config.toml
hidden_act = "swiglu"
router_score = "sigmoid"
normalize_top_k = true
balance_bias = false
head_dim = 128
norm_eps = 1e-06
rope_theta = 10000.0
rope_fraction = 1.0
attn_scale = 0.0884
parallel_block = false
learning_rate = 0.00333
beta2 = 0.99
schedule = "wsd"
max_steps = 3551
Below are experts of layer 8 (counted from 0) of a mixture-of-experts language model. Rows are named router (the router's row for the expert), down (a neuron's output weights, with its number) and show model dimensions 0-127. Each number is 128 + 32 x the weight over its row's rms, rounded and kept within 0 to 255.
After each expert's rows: "raises" lists some tokens whose logits its average output raises strongly, later layers aside. This comes from a sample of Wikipedia text that the model never trained on.

# expert 17
router [149 129 151 158 141 122 100  98 124 114 158 123 167 134 101  97 147 185  97 159 104 119  89 151 101 176 173 168  86 152 142 160  92 153 130  89 182 179 156 123 106 124 161 127 154 117 165 108  92 154 127  85 170 127  95 138 137 135  89 119 178 101  93  85  78 171 153  62 128 153 128  99 127 158 129  91 157  89 112  74 115 133 110 176  99  73 119 149  85 158 130 116  85 189 153 163 133  53 107 115  56  90 102 122 157 128  96 130 146 122 187 158 121 158 114 147 117 147 176 113 161 129 119 117 100 170 126  89]
down0 [116 120 179  77 130 160 120 123 119 153 137 185  84 139 118 133 148 111 140 140 131 157 150 141  92  51 119  62 119 122 128 147 190  88 127 159 121  91 164 142 139 100 119 106 140 124 120 148 103 100  94 117 114 117 102  99 165  84 128 101 155 123  88 186 136 116 110 214 101 152  93  91  93 126 130 177 128 128 140 148 192 114  91 144 131 130 121  88 115  99 100 101 102 178 109 133 109 121 108 182 114 191 163 126 191 154  73 157 150 206 199  82 109 113 126 117 100 113  88  72 114 110  60  99  88 106 138 123]
down1 [100 146 166 138  79 124 123  97 140 144 153 139 119 157  91 115 131  84 161 146 119 178  65 151 153  63 150 101  61 163 101 117 168 155 122  96 138 131 107 151  91  68 214 136  74 100 176 108  92 155 131 141 108 126 109 182 110 129 134 165 118 120 147 113  87  63 131 104 134 100 127 139 117 138 134 178 129 128 185 142 165  90 160 103 138  98 105 101 135 117 144  91  63 124 121 100 148 120 113 129  54  75 151  99  68 115 154 182 123 142 129 114 132 142 142  92 173 140 151 169 176 109 150  95 183 127 167 117]
raises: "st", "in ", "as ", "on ", "n"

# expert 5
router [149 107 151 140 150 103 118  85  80  98 165 108 167 149 108 132 152 152 101 155 101 114 104 146 105 162 187 151  93 167 131 149  79 146 115  86 183 197 162 126 111 147 198 129 160 133 144  88  87 145 119  99 157 117  86 125 119 156  95 109 164  95  74  85  85 152 132  68 132 132 152  98 136 148 133  90 139  84  93 114  99 211 135 171  95  84 110 148  96 147 125 104  72 186 137 151 126  68 121 109  80 100  89 132 170 138  94 131 171 140 172 172 126 169 122 172 128 160 180 105 155 107 124 131 104 150 115 114]
down0 [102 129 122 151 136 164 103 102 128  84 108 114 118 150 105 175 183  89 119  86 173 127 167 153 161  71 158 144  77 162  66 153  94 112 145 147 211 186  85 104  98 149 143  83  85  92 170 121  55  97 144 159 231 126 122 119 139 145  77 157 135 113 123 149 141 158 127 126 191 116  70  77 147 142 176 130 133  93  82 127  58 150  63 144 137 184 155  92  95  94 131 161 114 188 138 121 122 102  74 155 118 108 180 152  78 149 125 112 109  75 136  97 164  84 152 151 152 174  98 119 213 145 146 148 160 151 163 108]
down1 [141  98 123 166  67 124  96 175 105 132 204 123 164 113 100 104  91 131 128 116 142 137  89 127 190 133 177 157 153 137  11 136 146 145 163 112 103  92 100 151 186 133 134  75  86 143 159  36 153  85  71 143 140 131 111 193  98  68 128 177 167  84 123 136 176 146 124 143  86 128 124 138 156 124 179 117 127 153 155 143 100 134 101 108 132 136 108 153 165 147  95 108 167 129 196 157 145 134  95 135 144 121 109 149 116 184 132  89 136 130 129 140  94 166 131 126 170  90 127  85 114 139 139 185 109 105  31 107]
raises: ". ", ".", ", ", "; ", "\n", "/"

# expert 21
router [143 119 152 137 140 126 136  87  76 100 153 121 145 126  88  84 161 163  90 147 133 125  75 136  71 180 183 136 101 137 134 127 107 135 130  97 191 126 157 143  90 118 158  90 178 110 160  95  59 157  94  98 141  98 111 114 184 118 114 112 161  64  67 104  90 165 166  93 142 145 156 115 113 155 100 119 168  82 107  87 129 126 131 153  76  88  92 154  86 145 114 119  79 191 137 175 167  67  95 121 105  95  97 129 156 110 113 106 179 129 164 164 159 181 127 152 114 137 147 131 132 135 118 135 124 164 109 101]
down1 [187  85 138 148 134 138 171 255 137  83 125 176 118 148  75 131  73 102 132 101 127  95 104 206 134  91 120  88 123 139 118 158  99 111 179 166 123 131  95 140 135 133 175  95 128  44 111  51 118 156  48 141  68 152 133 110 163 152 145  87 163 143 109 120 149 132 151 109 103 111 120  81 128 163  99 118 132 118 137 169 125 196  73 158 184 117 127 165 181 149 120 122 126 162 156 144 163  77  72 144 134 108 102  87 154  93 144 200  51 105 144 134 174 189 141 149  92 110 133 145  76  93 128  56 145 130 165  84]
down2 [ 76 155 156  85 114 101 147 106 122 106 118 159 121 177 123 108 152 174 135  92 102 156 131 158 143 138  76  99  98 140 162 154 129 127  97 111 203 104 182 150 109 168 149 124 164 152 134 125 108 152 169 155 126 122  97 129 106 133 103 148  76  75 112 148 113 226 151 120 131 161 142 133 142 110 119  97 148 132 109 130 216  69 157 147 160 139 150 132 148 143 111 134 157 183 129 147 124 130 152 126 159  80 159  58 161  91 119 160 166  80  73  97  83 150 133  77  90  64 162  95 114 124 144 169 127 103 121 223]
raises: " ", "M", "H", "B", "S", "N"

# expert 29
router [146 145 121 178 123  97 123 121  77 118 150 123 163  99  79  76 157 191  81 138 145 141  77 128 111 182 171 147  89 147 177 139  87 153  98  91 194 190 145 127  96 125 108 137 178 146 180 105  74 134 130 135 152  87  78 130 117 156 121 105 171  79  69 108  81 132 159  91 163 110 146 102 122 120 113 129 183  61 129 115 141 176 139 148 102 108 107 112  77 126 104 154  83 182 148 169 148  52 116 114  56 114 119 162 195 106 101  92 135 106 184 145 153 175 164 128 136 147 148 126 124  95 130  94 128 166  51 132]
down0 [148 107 139 133 101 149 145 140  77  98 169 140 147 132 130 121 105 172 168 107  98 150  65 120 132 105  99 151 142 139 150 126 125 133 125 127 173 138  62 115 139 100 129 155 131 117  85 126 164 150 139 226 107  68 183  83  97 171 136 122  89 129 146 145 143 124 102 116 150 109  97 119  80  79 195 107 129 103 134 171 160 164 148 127 119 165 148 180 133 142  86 132  95 146 161 106 119 135 126  55 159 145 196 169  89 166  86 114 165  84 136 130 166 104 106  98 166 115 133 130  92 122 136 190 139 104 165  88]
down1 [149 127 151 111  78 182 184 172 114 161  93 182 159 164 132 126 145 154 135 162 125 126 162  89 134  68 119 130  93 136 162 125  79 144 153 129  81 186 109 129 136 113 118 109 155 114  94 107 162 158 138 134 133 136  85 172 106 129 123 142 125 105 101 102 124 161 135 140 123 126 149 124 149 117 125  62 149 119 142 106 102 142 155 120 114 159  78  95 124 139 141 124 108 122 146 150 121 121 133  91 139 119 145 124 130 177 138 184 122 128  63 105 114 101 147 158 129 130 137 179 136 141 232  98 124 121 101  85]
raises: "and ", "d", "p", "s", "D", "L"

# expert 1
router [125 118 135 146 145 121  98 100 110  85 154 117 155 117 115  79 133 168  83 167  89 116 115 128 109 162 161 166  90 155 161 131  91 133 111  86 181 191 182 120 121 104 164 129 139 113 168  84 102 169 122  93 189 119  96 124 133 158  98 134 176 114  83  93  93 182 141  54 117 127  93  91 111 130 131  99 145  79 100  77  97 139 121 158  74  96 118 145  95 153 115 127  72 182 152 149 133  80  83 103  91 100  99 163 152 128  97 148 147 106 166 170 133 181  89 154 123 149 175 130 145  93 113  91  99 148 117  70]
down1 [ 94 129 143 140 165  70 129 181 167 171 104 104 132 133 172 124 148 106 149 176 118 123 112 140 133 104  89 141 180 146 124 161 163 195 143 137 156 113 163 177 127  97 131 136 116 169  65 116 112 137 132 145 177 104 111 157 152  70 115 126 193 142  92 190 158 156 137 144 145 150 124 106 114 158 129 155 152 118 110 123 123  92  95  77 133 136 114 156 203 164  81 106 119 130 106 172 159  85  73 180 142 167 141 109 120  75  72 213 159 106 117 127  81 154  98 123 149 172 123 140 136 153 164 110 168 181  85  84]
down2 [123 184 139  56 117 149 164 125 142 111  97 146 126 127 174 120 117  68 140 163 113  45 130 123  76 168 119 103 169 106 152 118 110 146 140 113 142 149 150 142  57 120 191 135 174 138 121 140  81 103 177 177 123  99 140 114  95 145 143 114 131 172 113 143  86 106  63 166 187 152 131 142 115 169 151 190  78 138 175 115 112 148 151 159 102  95 164 184  47  93 131 159 149 155 111 124 123 144 114 174 124  93 127 138 173 133  96 135 156 165 105 123 142 115 145 135 130 152 104 104  70 178 109 100 112 148 127 115]
raises: ";", "; ", "/ ", ", "

# expert 30
router [145 138 125 132 132 107 106  99  76  80 164 115 145 106  92  95 154 167  81 155 111 114  81 145 104 167 208 127 110 153 147 160 105 141 116  67 194 156 162 119 138 149 158 106 176 147 160  87  91 149 147  95 156 101  82 138 137 142  84 130 166 107  67 106  75 170 148  65 135 144 139  96 111 158 105  99 145  77 114  73 146 152 135 173 108  98  98 127  91 139 113 155  80 192 156 176 154  64 113 113  73 105 113 140 138 127  91 114 179  95 155 161 143 154 121 130 111 140 166 113 152 122 139 120 103 166 107 101]
down1 [120  97 106 108 164 173 168 129 194 118  80 157  86 157  71 142  99 124 138 166 161 124 179 169 156 140  88 116 141 143 117 105 148 135 213 116 112 123 175 116 114 151 126  28 137 125 127 146  97 133 168  62  74 109 118  80 134 200 128 130 165  95 114 107 106 125 114 129 195 134 161 182 173 172 161  94 114  81 150 103 180 112 124 133 142  80 120 142 160  84 149  71  98 173  99 129 134  74 116 106 119 105 123 140 111 162  66 124 148  97 143 111 116 184  54  79 113 179 115 199 175 139 145 106 156 120 136 195]
down2 [ 82 133 141 165 136 186  50 152 148 105 123  93 186 134 144 111 183  88 108 121 112 136 125 134 102 104 129 125 115  55 136  96 147 174 110 156 153 191 126  95 142 120 115  68 155 121 149 101 142  65 181 175 131  92  93  91 125 125 127 147 137 139 144 130  90  90 121 140 150 134 184 175 141  76  90 113  83 148 109 144  95 226 161 103 144 114  94  98 108 151 183  73 126 148  99 166  89 108 102 120 140 161 107 125  77  96 100 164 151 173 113 155 139  52 124 136 176 171 135  87 163 172  94 123 105 108 159  83]
raises: "n", "b", "l", "p", "c", "t"

# expert 31
router [191 172 110 164 115 129 110 102  73 105 124 146 123 107  65  73 150 205  73 109 121 128 100  84 135 173 163 153 134 125 174 137  78 172  90 104 157 182 134 152 137 140 114 149 153 154 180  94  96 134 100 117 130  74 100 127 106 133 100 152 145  75  88 120 108 135 187  90 158 108 143 101  98  99  82 128 136  96 129 133 141 179 140 140 130 109 143  93  87 146  89 156  61 182 127 148 154  73 106 138  81 133 161 175 169 109 108 111 108 114 169 125 160 169 164 125 165 166 154 138 147  98 151  76 123 159  57 164]
down0 [107 138 174 122 111 148 184 138 126  98 113 115 129 156 188 105 150 125 171 109  52 118  76 122  86 148 133 130 148 149  69 115 114  45 140 157 155 110  95 148  69 126 121 146 108 153 155 101 104 137 114  91 128 124 167 186 127 162  79 132 110 137  89 126 118 102 153  87 181 135 121 112 105 123 118 145 156 106 168 123 117 114  43 140 112 172  80 111 133  64 132 110 128 125 115 148 181 139 116 146 146 180 179  83 151 116 122 102  81 141 169 152 105 160 155 154 104 110 136  61 102  99 131 144 102 123 157 100]
down1 [213 129 126 101  92 145 144 112 122  72 171 146 114  70 143 227  85 130  94 143 173  70 120 142  60 161 123 160 103 141 118 168  89  63 156 151 148  64 141  88  69 113 114 177  84 156 132 123  96 143 167  97 157 109 132 151 105 100  85 134 123 188  87 162 130 200 120 143  92 146 103 102  58 138  60 110 136 157  98 124 122 175 104  96 165  91 138 195 108  64 111 174 164 143 117 198 121  79 133  62 104 157 130 176 147  83 145 134  35 181  63 157 113 135 169 114 118 105 123 130 173  97 100 126 145  91  48 142]
raises: "S", " ", "and ", "\"", "s", "("

# expert 13
router [142 140 166 138 145 120 129 108  88  89 165  98 153 122  95  98 149 172  68 167  87 104 106 137 114 193 170 156  78 156 122 149  80 158 127  94 183 206 167 140 115 122 155 124 160 117 187 113  98 170 138  76 163 128 109 123 154 147  84 111 174 108  83  94  68 189 159  63 136 145 112  95 114 158 127  99 136  74 103  90 112 124 118 156  75  80 118 149  75 152 130 119  94 182 149 167 137  49 105  95  61 109  88 144 150 130  89 121 164  96 166 156 144 177 153 139 114 145 178 131 170 131 112 124 107 159 101  82]
down0 [100 101 160 119 138 112 136 147 130 132 126 173 180 115 145 152 102  47 164  98 127 128 197  89 144 183 117  90 197 106  96 164  54  15 170 128 161 120 137 124 147 210 166 121 155 169 140 131 112  98 134 161 115  91 104 126  95 162 191 131 152 147 158 127 165 129  87 105 117 114 105 109 142 186 108 151  78 104 101 119 122 125 117  96 152 122  94  93  54 152 105  88  65 158 153  62 148 182 121 118 144 129 158  81 143  56 141 121 133  63  84 109 119 146  99 142  78 130  91  85 154 140 151 106 137  90 164 194]
down1 [165 127  98  71 147 137 129 135 137 156 104 103 161 166 112 126 125  97 159 102 133 190 125  90 154 164 157  99 103 132 148 125 187 133 101 143 160  79 118 147 146 149 109 149 156 145  90 195  98 110 148 152 161 161 129 155 176 109 109 120  85 151 129 110 145  63  76 143 145 167 191  92 148 163 140 124 107 156 168 102 117  50 164 159 124  99 134 136 103  79 159  88 139 157  95 112 108 138  99 126 208 121 128 129 178 150  53 122 136 120 120  93  67 132 132  66 107  97  86 124 105 122  76 109 135 164  52 137]
raises: "-", "re", "/", "er"

# expert 22
router [145 105 127 131 142 143 111  92  73 113 169 108 140 117  70  99 152 194  95 149 103 138 100 139 108 169 166 142 100 142 168 173  92 149 127  90 196 178 166 122 126 124 147 111 166 132 159 107  76 157 112  92 158 102  91 130 142 154  80 111 193  91  67 103  80 167 147  63 124 129 138  94 104 155 106 102 168  72 129 101 119 160 132 167 100 104  97 145  64 131 114 120  79 173 153 149 156  46 130 114  59 111  84 148 156 135  88 115 153 104 178 155 142 188 118 153 126 149 171 118 150 100 139 130 109 168  98 105]
down1 [217 118 132 142 128 109 104 133 167 132 137 123 154 132  82 166  77 154 139 153 130 115 160 217 175 133  73  80 150 132 172 129 154 180 104 123 151  43 135 103 220 134  73 146 150 114  89 159 128 152 122 178 127 126 119  96 109 198 126 108 183 142  96 149  61 158 146 174  89 110 140 165 158  61 116 139 146 159 140 146 119 133 197 168 165 114 180 143  80 133  79 183  83 128  95 115 108 173 158 131  80 117 173 127 126 153  92 126 125 126 118  95  97 105 160  75 159 158 127 146 201  98 173 112  95 138 133 157]
down2 [162 134 114 159 149  81 118  95  69  77 146 151 120 140  79 148 174 178 214 135 178 127 136 116 120 145 104 126 135 148 151 138   1 133  97 115 194 144 121 107 122 101 143 137 129 154  81  99 149 141 145 188 170 114 117 136 167  96 117 151 129  74 134 162 107  87 162 118 149  89 216 124 122  97 143 130  98 114  86  59 123 165 145 127  46  99 119 115 133 130 164 139 121 120 173  61 126 167 100 181 129 101 144 144 131 149 139 154 100 157  92 139 123 152 130 117 126  97 139 136 115 120 148 121 176 105 133 155]
raises: "and ", "in ", "G"

# expert 20
router [154 129 121 137 129 128 101 102  85 109 163 115 150 121 105  97 162 180  92 186  92 124  94 129 100 172 177 151  99 149 151 161  90 157 124  76 195 186 173 132 123 131 154 118 168 125 141  99  80 165 114  94 157 122  84 130 136 142 102 129 173 117  84 113  78 170 144  23 146 147 140  98 119 155 104  94 139  73 112 105 114 149 138 171  92  91  91 121  74 146 113 127  92 201 149 173 143  73  99 125  56 108 102 131 140 126 106 106 170 108 192 161 144 176 111 164 123 160 180 141 164 113 127 121  98 164 116 107]
down0 [194 164  75 135 117 114 106 174 121 144 142 134 164 156  68 206 138 100 136  98 101 162  99 157 132 155 109  41 143 151 151 143 178 134 137 101 154 110 179 157  71 134 116 105 147 135 114 142 112 144 158 130 121 116 148 139 138 122 122 125 129 138  88 138 151  85 174  99 109  95 125 133 117 162 171 109 161 125 142 122  98  72 153 179 142 122 104 133  98 143 151  86  89 147  99 127 143 180 146  87 153 160 133 111 172 100 141 139 116 159 107 134  82 192 145 122 150 102 176 160 117  97 131 159 115 100 150 142]
down1 [ 96 127 119 146 165 148 142 132 148 110 116 139  94  82 164 106 159 145 114 161 164 118  97  67 110 140 134 185 130 152 121  79 110 134  90 142 130 126 122 161 133 222 145 114 168 120 155 143 122 138 219 136 119 154 169 107  80 139 111 116 104 120 104  90 116 181 186 140  92 106 102  99 171 136  73 118 113 127 139 168 115 115 110 108 141 164 121 146 130 170  67 126 145 144  85  91 141  87  88 108 115 139 181  98 149 132 177  87 117 141 138 157 128 137 187 141 155 133 150 135 122 100 110 137 121 119 104  64]
raises: "in", "s ", ", ", "-", "i", "up"

# expert 28
router [112 142 157  81 132 136 109 100  74  96 135 122 151 118 119  94 142 173  76 163  85  85  93 138 109 194 135 130  68 144 156 160 103 121 145  77 186 170 159 130  99 154 159  84 181 129 115 103 105 178 166 112 177 114 105 114 140 146 106 141 161 130  89 116 126 158 159  86 164 139 155 125 111 195 113  88 125  96 120  59 120 146 147 149  78 111 130 128 103 122 136 140 110 195 123 162 138  59 114 134  81 116 101 116 131 138 129 146 160  90 169 128 123 169 100 134 101 147 165 155 130 122 132 138  84 120 122 103]
down0 [124 138 155  93 117 116 141  86  91 120 125 100 146  85  74 146 126 154 112 110 125  87  60 114  98 165 157 140 162  97 157 162 200 179 156 119 172 150 160  85 127  86 120 125 127 167 168  99 100 112 114 158  85  86 187 166 103  94 130 113 133 146 154 127 104  83 145 102 136 152 173 102  95 162 146 159 126 118 100 155 163 119 134 137  84 131  74  90 145 137 175 112 104 175 139  87 177 112 105 131 149  74 136 199 109 154 161 133 165 126  80 163 137 132  95 149 155 116 167 177 121 106 163 165 160 193 132 123]
down1 [125 170 102 154  72 106  72 144 112 157 170 141 136 154  82 145 153  76 196 157 125 133 189 135 160 124 134  99 114 175 167 109 149 148 139 131 152  83 154 166 195  50 133 148 153 151 131  94 158 172 120 125 154 110  79 163 170 192 119 177 138 123 140 142 137 169 126  70 125  88 147  97 152 122 115 157 159 113 108 164 129 179 146 125 140 134 191 115 105 158 160 193  63 122 118 151 150 113 134 143  79 142 128  98 147 113  87 122 108  86 116 172  88 120 138 169 127 104 123 102 153 147  86 181 110  86 162 203]
raises: "and ", "(", "in ", "\"", "["

# expert 24
router [142 131 100 163 109 104 111  78 125 105 173 129 158 117  82  84 151 156 160 143 119 138 131 125 123 134 175 126 102 132 158 162  76 144 114  80 209 191 187 117 120 153 148 104 174 146 184  88  95 130  74  92 161  94 102 155 116 134  98 128 159 129  71 135  63 171 134  69 117 138 136 106  96 128  94 113 159  74 124 105 116 165 131 169 145 106 132 106  37 130  90 173  88 156 140 134 137  99  85 128  80  82 114 165 161 140 106  77 176 153 161 153 117 152 127 130 130 136 184 108 127 103 113 110  83 185 103 108]
down1 [133 128  75 125 157  77 108 154 139 118 120 169  93 148 158 118 129 108 140 112 104 119  66  80  93 117 195 179 140 138 121 145 190 152 159  88 159 109 146  80 189  77 129 143 101 152 112 167 133  75 143 158 122  84 148 138 135 103 125 103  77 189 161  67 148  78 133  61 164 165 111  61  87 170 147 137 171 129 137 154  42 110 114 149 185 143 115 152  84 121 118 110 143 111 137 108 156 129 113 172 121 142 151  84 160  76 140  95 103 164 121 153 118  95 171 159 170 137 167 122 170 183 106 178 125 162 100 120]
down2 [108 121  91  36 128 143 155 144  83 142 140 139  78  71 158 147 123 182 130 176 133  94  73 128  89 122 170 130 123 166 102 165 107  94 152 135 100 154 133 151 171 130 164 170  86 183  83 168 106 156 137  81  83 119 192 100 134 135 159 128 131 129 128 125 154  90 128 102 138 138 135 102 189 152  88 114 133 125 140  86 136  91 148 147  86 136  59 128 170  83 179 166 196 132 148 189  93  76 120 141 197 127 171 154 187 132 145  57 116 141 138 169 146 104  98 145 114  99 145  94 134 134  91 146 155 160 135 113]
raises: "the ", "a ", "an "

# expert 11
router [141 118 128 133 140 123 126  92  89  92 159 119 164 118 111 104 168 184  88 165  93 109  90 114 110 167 130 157  73 169 130 175  71 158 127  85 195 200 174 120 134 125 176 130 171  99 147  88 103 164 105  88 171 133  95 124 130 162  83 121 175 115  71 102  79 182 165  78 138 153 125 116 120 162 119  80 162  91 104  86 107 156 114 169  76 100 132 121  83 145 132 129 126 199 152 154 142  74  84  97  58  84 115 148 153 123  95 128 167 123 165 152 140 190 111 155 111 129 193 133 165 134 119 119 104 166 113  92]
down0 [ 89 115 162 157 176  94 156 154 128  87  98 175  93 128 152 115 112 119 157 129 134 161 153 130 101  64 150 126 118 112 172 136  58 194 164 169 110 143 125  93 162 100  84 181 151 129 125 137 118 108 106 138 132 166 153  93 124 112  80 139 140 156 149 119 152 131 141  58 128 170 174 150 151 168 138 153 182 168  82 155 209 164 146 195 178 100  43  92  99 109 106 113 126 192 152  99 106 150 166  96 130 122  86  99 118  81 126 153 192 167  87 156  56 124 141 147 196 198 117 132 125 163 138 108  97 117 129 107]
down1 [ 97 175 149 134 114  89 125 114 100  96 156 138 156 171 118 122 139 144 122 138 145  84 123 113 110 161 134 146 139 171 150  54 131 158 151 162 187 144 133  95  80 157 135 127 147 111 146 152 119 128 114 121 139  97 116  97 150 123 116 139 127  78 137 103 143 130 127  88 125 156 126  95  81 132 161 179 121 146  89 159 109 160 125 162 129 147 102  71 100 148 102 140 131 141 123  93 100 160 147 109  72 130 147 149 118 156 166 134 137 170 104 179 105 125 116 153 116 195 119 138 122 130  61 152  73 115  98 160]
raises: "(", "G", "| ", "b"

# expert 26
router [155 146 144 141 147 114 121 114  85 107 166 112 175 115  90  75 160 187  75 187 106 115  96 139 103 189 184 131  87 135 140 153  86 132 124  93 191 145 165 131 113 140 143  88 187 131 136  99  82 156 140  75 159 115  94 119 155 163  83 120 195 108  76 108  70 144 171  59 159 156 140  90 106 150 111  86 127  88 129  88 126 154 128 161 107  78 123 134  93 156 112 135  84 197 130 150 152  79  82 128  66  99  95 124 130 139  98 117 155 107 187 156 128 175 119 147 147 164 165 117 144 118 132 142 107 170 116  98]
down1 [ 98 118 100 110 134 106 115 150 135 162 170 127 169  52 157 120  98  99 127 148 150 160  64  90  76 108 152 134 149 161 138 150  95  92 109 126 177 173  58 161 167 151 121 158 155 199 123 104 128 138 142 165  76 107 126 111 165 164 104 150  92 132 104 150 176 144  70  95 161 117  78 129 164 110 125 104 118 136 128  80 120 150 104 125 101 139 107 144 118 107 132 120 104 197 131 102 130  80 114 138  99 136 174  96 151 121 101  92 115 130 155 137 120 108  99 152 125 124 138  98  80  82 129 158 123 155 118 105]
down2 [123 153 143 106 130  95  97 121 102 116  96 131 157 104 105  95 125 133 167 168 135 122 112 141 156  90  73 144 142 129 105 119 128  72 107  82 109  58  89 157 138 163 133 164 147 159 146 180 120 141 166 121 122  83 142 111  70 167 121 113  78 182 125  82 129 110 132 131 171  36 121 115 111 148 127  84 113 144 141 123 135  88 235 112 147 144 148 134 126 137 115  78 123 106 129 127 119 124  73 142 143 100 159 152  86  71 186  63 160 126 120 143 142 137 181 151 131 148  68 147 157 153 166 167 149  95 106 129]
raises: "A", "u", "a ", " ", "e", "p"

# expert 19
router [136 119 125 156 127 129 120  86  89  98 158 121 168 149 117 100 143 176  89 160  89 112  90 138 108 186 140 161  93 140 153 135 102 145 121  80 191 174 176 130 111 129 136 110 156 136 156  85  92 149 123  86 146 139 102 139 128 144  87 115 184 117  86  91  58 180 123  66 121 153 132  90 142 150 106  86 150  80 120  85 116 145 122 183  80 113 117 129 100 157 131 131  92 178 175 176 139  67  94 118  63 108 109 118 148 119  99 126 161 100 185 166 129 159 105 156 114 124 186 119 180 110 130 133  84 166 125 104]
down0 [137 154 128  88  67  85 151  95 112 106 180 120 105 115 124 136 118 127 149  84 102 101 128 120 155 150 110  57 147 147  99  87 100 130 124 129 158 125 175 111 119 152  55  76 136 184 125 113 145 105 108  88 169 122 139 129 128 182 203 216 110  55 118 169 106 140 129 112 131 216 111  73 154  90 155 120 145 117 119 161 168  50 101 147 119 123 102 177 147 104 163 133  96  81 148  74 122  72 104 142 122 136 140 115 104 174 115 126  75 175 126 134 153 126 114 163 154 100 134  65 101 161 156 165 112 179 123 100]
down1 [ 88  69  75 113 144 153 169 123 122  88 169 166 141 115 133 152 183 145  91 108 110 112 140 171 112 139 200 162  84 154 159  94 109 122 164 108 158 130 123 133 112 120 160 177 103 142 100 158 120 137 130 138 143  90 130 111 157 106  59 157 135 198  88 109 164 111  78 112 153 144 132 104  96 106 111 144 108 149 134 163 144 151 135 124 153 151  97  78 127 108 110 136 197 122 113 140 126 126 116 111 100 198 154 133 124 138 129 109 104 155 159 159  89 160 127 142 131  67  94 119  86 170 115 152 149 123 132 114]
raises: "s", "r", "g", "p", "m", "res"